config.yaml
n_experts: 64
router_logit_norm: 1.5
lr_router: 0.000425
rope_base: 10000.0
parallel_block: false
init_std_qkv: 0.0153
init_std_o: 0.0
lr: 0.00149
dataset: "wikipedia_en"
Below are experts of layer 11 (counted from 0) of a mixture-of-experts language model. Rows are named router (the router's row for the expert), gate (a neuron's input weights, with its number), up (a neuron's input weights, with its number) and show model dimensions 576-671. Each number is 500 + 25 x the weight over its row's rms, rounded and kept within 0 to 999. Numbers have three digits each.
After each expert's rows: a language model's description of what the expert responds to. This comes from a sample of Wikipedia text that the model never trained on.

# expert 57
router:527460512517485479421498530518493489492453508519515499570537469487536484477547503472520530467504512505489472563518473535501501526494492504506532526536434522551477481477519475508494511550507566515529500512472525511493516475534483521508502499541504499471513519479479509507521504459504456482
gate0:511474488478505514547449481488497479525509522539519495456546507489498480469510460540487524516475521493530514456529487525537538528500556491465497512500459496465542492536485532475492503529502508479478508492473486499476521489488476497509461528496523513548475548513491537537474494486475590505
up0:497532478507514495524526500474476503505488504522480505524504551512519465504490532488500510533525491466496486488469569528488509452501473497472519462476548501519559495504524494497503470477531464465478478527498516470475500472470467537507499494466476509463495526469489533514528516524446485487
gate1:518503522491542519486501474483536509530476480498505522487480530499477433484444483522494518480478466519536497504506470541520497523558507514500548479524496504481464476508497496489476488494445512467497491516498459565487508496509492497535509506478529491521506557496541531481529435504484466486
up1:494512510478518468477498495473499541545519462523484522493493548539476450489398500504495534479516472500539476523482465532535507504537519511509553487524499529481484477500525459470491465508480515516505500490518496507487494495497510508548530529503497478515530548494513546505502458523496471485
What it handles: Commas and joining words ending a clause or list item, such as comma, to, and, and '),' in prose and citations.

# expert 17
router:497459467491482545472545483530489501531496507493523525475483509497505549493531563470527498481515461453507548463474512500503509509489514515480478441470489488490488495456471509504507486488486484534520483526483474488499539479520523466530500495542502502468495494518503484475495452456515539449
gate0:449514494455468443507497517506463518491503503475549501500458510515514546491497530499510526513483472480498494460501466452493505485514542479494501502494507503591471486516482441488517549484504476445498460509529482498498482502507484483518492550461482500471512487489507483480530493479469482459
up0:487496516537480511438514513477499511524521489551487472509519489494502477536515508489529482521523486511516532463529501504509510479493475517516552533513470481474528505512506536478515485450498522532540505482509480516551493481501517525541501508524474495526522496499541467526556512456566488480
gate1:549536524478492547532521482559473501506459494523525471501510494487539475483497514527507500523515518490527519489504488473494486453487474489506502488472489460465510521479501507488497484501476562474489532496478508517486504502476500535514521473485498557493504482474535539476509493493486484498
up1:526506492524499520507528449555478507497481517520559494506502497446498490479484498517463484523501498488501504497435485514491472503481466503482513463468514438486499536459506516493460478516490541467484508482521496452435515500486496479469520470490479497474519473500549538512523520469521500525
What it handles: Colons after labels and in times or infobox fields (Kingdom:, 6:56, Label:), and pipes, semicolons and slashes in tables and lists.

# expert 15
router:463491538477508478531487449515494521452492469547524464533501509502511493516508498530458479506548480493489491479504498505491490462480484506510443510515511517489488498526509485514493532555540490429486519498529468532506492499522512475475495512475517462468530527497492479500531512509489475450
gate0:512509521469483489439480505516482563535471486489557491495509487535509472480492532529506507499517465528499468504469485530533498492480470525557519525567514476470464459522486521518483448513489476464500530480517501513500473456475507462499496481499464529520529493493541488512508462457509493438
up0:541522517484474536528499501519493537536508535504541495497512529488488509519431509539522463527522502493522496531524519529535532484512502528546481501500505522432515530507509499513520505506505530521523492476501551544465477509470529449482512519506488487503496520490497495496545546513520477457
gate1:506489508520513472524518512486494518511516521538538468466496492519536495494491510508472506527470526509458495499508523477496489479509499502503502508449483476473504479494494504511480520456506497473528542495506469528474502504520491497509505481439480492525523530502496497499482538530524505493
up1:501494485498518495502477531520496497532510524452442536495518511511458522462478472484503498422539495519558494519469467554480494494527490463530510497526511468533481515502478488512518413527519524540490517510505531518498510520478519485479491480523503522489486488451517519516497504505501533521
What it handles: Place and surname pieces such as ville, ford, ley, ton, and County, Texas, University in addresses, districts and institution names.

# expert 54
router:482482534533452527509497532473528483505460502450485467504523454495472533489518509491507503545468462487517471484542517492509502520521502508521482511454489483548461478477495502498464504472526496495480464469486516494474551460509509512508485467534497489467519519490499518472506480514508528497
gate0:514470528481537528513488498477482529532528542500526526466501493534484521497506495543517507475484528522505515497528496495506458480534459532507460454470502473523471503487484491491490470517494482476519483520486504533475526494513497525507502469463498483477500538496486543524519529540510526495
up0:489535467513548491458496504536486499487523447482462521499520516471501525502497512441466521499504518495510498500483523510531519519485542518487500507500521511445544511502469508479496503505511508477487489489486507492500480492495543460505483508525528523567477503492504484516514505458509503485
gate1:508550499507485461539478512510530471474524520509515450475520472517475502466553508517481486506495479491449522505495461523494513475514513463514484490489458464495498466466500514529493531531478524487485496489447465511528532499497522510479540499524494478449497510486473516459522488465503495520
up1:528500507507533536528519513488484490501483543490488502479476562494498491470480459506531512499470517530501488510533499518491484526543474486545492474483490519468518502516467436521512496500482516491474491535517512502466495525514502517513485501482479506491463471481516517523490472553536501446
What it handles: Month names within full dates in infoboxes and lists, such as 21 January 1990, November 1969, plus table pipe separators.

# expert 12
router:529532508483506447490457545489492530504483478483506504544518493498509483485513510510509488508492466530538478468467509498515480517522483468496562511521497488505494463504462529518536489478522456534501495463469503503555519471495511479541495471535450532510523537521468492510491530560447493466
gate0:495505445497490460485480510509524502487483542501516470520451520483444481469533492521500519497568488517498514460511499496513512503516487480519500525495518499474522505494522460469539535472530511490499473494470478545491463489443487533497513471500508510494518470510479477547478476475511494487
up0:497481543493524485519541470501492499535524477524491541456507501512505526532477487510518486511420512486528491508500493513487485488475531516454542493475485505529472474484521508510497458511451508488499510492516486449469520502568507472463495535485484512466490507473489536492526516519512498516
gate1:458479503529532443474509486510500508507544517507490563505483573492511446483513512519513500479463453515520484543491506510521482522466453516524550497511464497494506490494505527469555507506507507533495493501484481522466494550496500485524516524539491490473513481542526520515511493551485517477
up1:460549509495524499456485474507503504463550539517456477541463573488500492493508537482479521486496475506495474485514525491518496441501490478569450510519501512508517537490510486490515492493522496488435462526492494498465470505480476478535484523495505527461490511502511491477519484531506529497
What it handles: Pieces of sports team and club names in league tables and game prose, such as Rangers, Detroit, Athletic, Royals, Cleveland.

# expert 55
router:510493518553487470483517505477485469516532499459519519538534473481490509513482531519484464476483497485518493507515500476492496534503487494483490514471506553516487521523456522517493517541532491523537505491488510482486537465510553480494511556522471508485489500489521497485540493479533569464
gate0:565481530484465501507525503525516491492479515495547471463496536486510521508525530508511518501461478438534538466523493509485506525479487523497476492500498461459510485500459501436508454457511539480527495495497514481533517508523520529537531476493496481499488479483493491543474453433537476536
up0:492477499508494468555537542502559495482548546498532499466500491477508514453510541529508512538478528481494546531459497496461481472511505455442540502488508493549528498476499475487532529479454526476512476464513479514524482511545506514502512490441495533444508457485502489490513529519507516517
gate1:530496479468482540490487511529503453510479526500553521504491512512504556465528488512479503470554532494499505491526490498541523478552499499489559516503513496503529503477536486545484539512493519471519500508516496481487531501472484540503475509501568519505458549494468532515499469510483473521
up1:542499506487492505462467459505513483489476505500536531503478476490491493463500455505487474508485550523519492478487515517509514503535444496496526483512526470465511526485461465506464487538462514467523475483547514517496523489493508521480437536496506500527445498489473515472496452504481470539
What it handles: Fragments of foreign names, phonetic transcriptions, diacritic letters and LaTeX symbols, such as ā, ē, \, farθ, Shanmugam.

# expert 27
router:487506464482526492489477513515506521478494498435489477457512509481527470498504492482556505485525480502532513523482474507505471462492490523501514462515482505511515472478507510472491537503498514493518535518529503520524512537490496456492524491505498515512470504473471538517458522516530507530
gate0:522475481514509450515505477483480537473492499526514551490499557489486497516509517547525503512540544488494504518477436462505465534501494555463508459503478497521498488516486523521483487504460489521504505523491480529483464498502501470497501530514500505538494484513527521501493485515493504509
up0:480505523504513552504479520509516437522494499483503448505522489469512504468493511478468487483506505532545515485532544519469517464479491474490487525516503514483447502496484543504517526485538494502491528457519517483550533505523506525517528484454532495489514488516473530488525490505511510492
gate1:480530475486505472459485553503534494505479477471473468496478489534502467517511548496499461507519456490495533455465494459523475544495502534521489490527465489489563520428507472512512514468500515495508491463520472500490520543477469484526440460528512554498483483472486454529475495469521486521
up1:506499535522478496526490457502455516501530532465523522492524492489527552499486452529482524481473509515529482497509463507517552463514528490507509491485523508473470467538507549513482474510508465503513470526466515543498455454494535534470518558509491479524493528536503507442495496530513527471
What it handles: Prime marks in coordinates, nationality codes like FRA, ITA, GER, and linking verbs such as was, became in European biographies.

# expert 26
router:496497458524515473508486523546491507488506504468488493487491523431484497474517507513477481534547464531551549483478508498485502503514498470515510481530446545522515493524562496483529508499504464512508504469524482531504544510523507511562475506472500503487492518493471511544595473504488544492
gate0:516502517510516504479533423462506490468511495499493516537472508511543519472464462493483464457486526556487526484508496540470455481506518478518519530468473509520479506510539490511530552476500497520466495472494497505517498543504497526517494520514507495512509531544513485548507486464546504495
up0:493491513506510529509481534478490520534533508489533461494518518507494525511523538506481554556498520430495489559526491437526514502524521503438538484494521473476512472493492505520487479486490467504515527538530486509479476465499510469478500482512534462532525485463451501476528477497454473491
gate1:517475483474502452546527491523530469486466497441488457486495506489490461521518470522474473515488551524490533510506430554461513513522474478481523509472468521492488498495548527479495508527498519489485443496509507501506458518519506512480472495506557488481477493464489501536514484482455492535
up1:507514503509477508494521472491505494519485515520504523464504489483441506456488488517492550512533473479444508489524468525474494466549523533477509484522525550458479510520479493535465495527516509518500525509524468457479511486488510484484523516531492438454566561562491509499511483505503487480
What it handles: The word the, and possessives his, her, its, their, after prepositions before nouns, as in repairs to the castle, behind the pulpit.

# expert 45
router:465455464473566493502498492506459500467503526503523500518552463483488529458496522492503537525497488491516476494528525488499545497518519514511468460508455483505523480492492518571542491490488479516527516496520510509494534491505496508509523491530465512521501503448499535525486539483548525498
gate0:498498468508526485473530528513511521521490487508536505512505497461496481544515436487520470530496481549514514497537460500494475495501502520508497453510512508428540509521528546499472523511520514528507488498511495506492509532483442487452540522485486459490460512517511498496518468481510498492
up0:498496541541468513515491461498514502465499536500488498502501535503532477486490538486516483462487507498474474492472541511505564495471508490485513539464486512520466488506562471508505521476527509499474485490525516552486504508535548478520517468520499518494530480488533510532513485520524520521
gate1:492499524525521515492507522471519502513503485492512453487490455477520492481500489493514497523491478498489488493490510488535505455516471465483545523500497486507509515474480482499521509492487488481508458467520540538508504512474481473542477498496525467528542508502466489532490502517533519541
up1:527462464499504491482517480457473462494482494499517547507526519503496504542490522481526487464499539529505540491487535515482508516429522514487498489517464511497504491521486494454524492500490484503503504507462454512522451455568516524478523494493515498495523501493533474465505505476480505457
What it handles: Subject pronouns opening a sentence or clause, such as It, He, She, They, which, often describing buildings and churches.

# expert 34
router:514503519537476493466487504476509511544534512545521534479477461456481482458535510521516481495515533545443524478468516519500518474511490507446499526484466491497470548512508491504476528499500500508499517512516477493514485524447480478486503520498485463495478463498514450509525485486468476474
gate0:502524492514466517481541528490509540550477491573518491511494522492508528490509507481486500550487538513527554471493482525514480510515456434489508515463450503462501505464493490472465539506485470548500486540512475523480518496492500505468523513522464495506512481529525502550517500490490488486
up0:499558489533529512538506526493528506455502515460496501495483441507504483529460515535523475506524486512485540516487490502458506501523494489483465541515504490495504479496540508501524529540536552462522534483496456463497481501516477475518538503515484500492490528530449506477506530453498490519
gate1:482528510450528497486515455466540483531455531486521559503531467487537510477466480498496479462517517488489522488513555527455522525537532517483452482514478500485490527507477458453516495510530516523444481470538496497468555502511523517499455558529524506472532470532515509514510488499477491521
up1:481522508461461515519509483508510511493519508480515507481557455506486474513477475548495498563484527507457565489528529548510507512545474451489519521516513476422527511461519487476486509497499550472450489521507476474474501479498482529497487500513529516490512497500474495524509491511448483498
What it handles: Adjectives and connectives in descriptive prose after of/for/and, such as social, economic, various, his, great.

# expert 37
router:497490479463497476494518483540527536530519499519518510464532523521467509502497522459519484482485498476519495490574454499526508511534451535514506501500533505524511470473489459530453474517503506505523541562499482480482522550454489524484528497516506508523491481522486501521451520520469482500
gate0:521530516475502486501495478552493500482532524541522527488485513567477511524474484510502513463509492524525479515533507510534503523519506500507480534537481490495492483500491446444515512490510501479449493528489515521499522521469528503478491519490517428554486489521487503485513522475485486511
up0:537522469494499515501499460478498561474514483514526495505456519513510475524494515501518495496478498558483491464487480514554506529485450487475506543513513489471511542518493511494530496528499498507458523517489469503525479520527517493490523516494503516480499528518532472565469512506533470503
gate1:525492503478479491492491525523538500526500492495462502501523491487528475498495492470479527466513490517520536509517515470542497536504465540485529471533551436515452500507524497529526534531518514542484566481517483474508553527461454496470525516493540449458489528498495479498494507495478445510
up1:469488512525534511504517473484485481504528498479498489494510505487488526492470531521488515576497516466503500519477522467513479486492453469503485531468471488482519520502439464486550502499482526532438494485456531500519523500515500490530496422496485546501525491492505516529523500482584540500
What it handles: Verbs and auxiliaries after subjects or and, such as has, had, have, went, gave, began, plus and and with.

# expert 43
router:504490516482459486463525548515495523514525496468507484488519460485476507485505517500506499471473496479538510464546542487478542544529486460481481510478527558495480490520459507473524526482485449514498531456488486470531495475530532494510519492478495497499525525512468483497507500505496542478
gate0:478528527485501482552479458477504549553510547480507495509525513492461497485488494475470481499520482515494482473513475487525491540518537472457464553530434522495522482478461466528481556502505455502480484512490520513496464536468440525497508475469528498505463454505445492494465511493514496497
up0:476486500470515521472537504478500476483488470520477496522527434486519499592498524467537497482492490458533545492530446534463535500497486486498500448518527475474448489486520514520496494489527500524502490474491500510490559471496501506496460504535473511475536488532523484439531504501518499486
gate1:506505524450473531561480486540531481470519475486522492457446531488486483527530483551500526478541538476477507452472496505479470445487519484544477518529461495492466504492486519494497529497522508526511514503481487463517501516506493532537498493516512500513475547522553530513521516502420513529
up1:486504467499532487488530487478484488480488548502516523525521501493489525490484483479497515537465480518535493502547439447460511507515525476494516473496506501471515504537495529487513516511528507476508485514501524535533488508466479477545487512531449511577504489534512469516495543477539490465
What it handles: Pipes, colons, arrows and against in football career lists and tables, such as 2002–2003: Portsmouth, → Berwick Rangers (loan).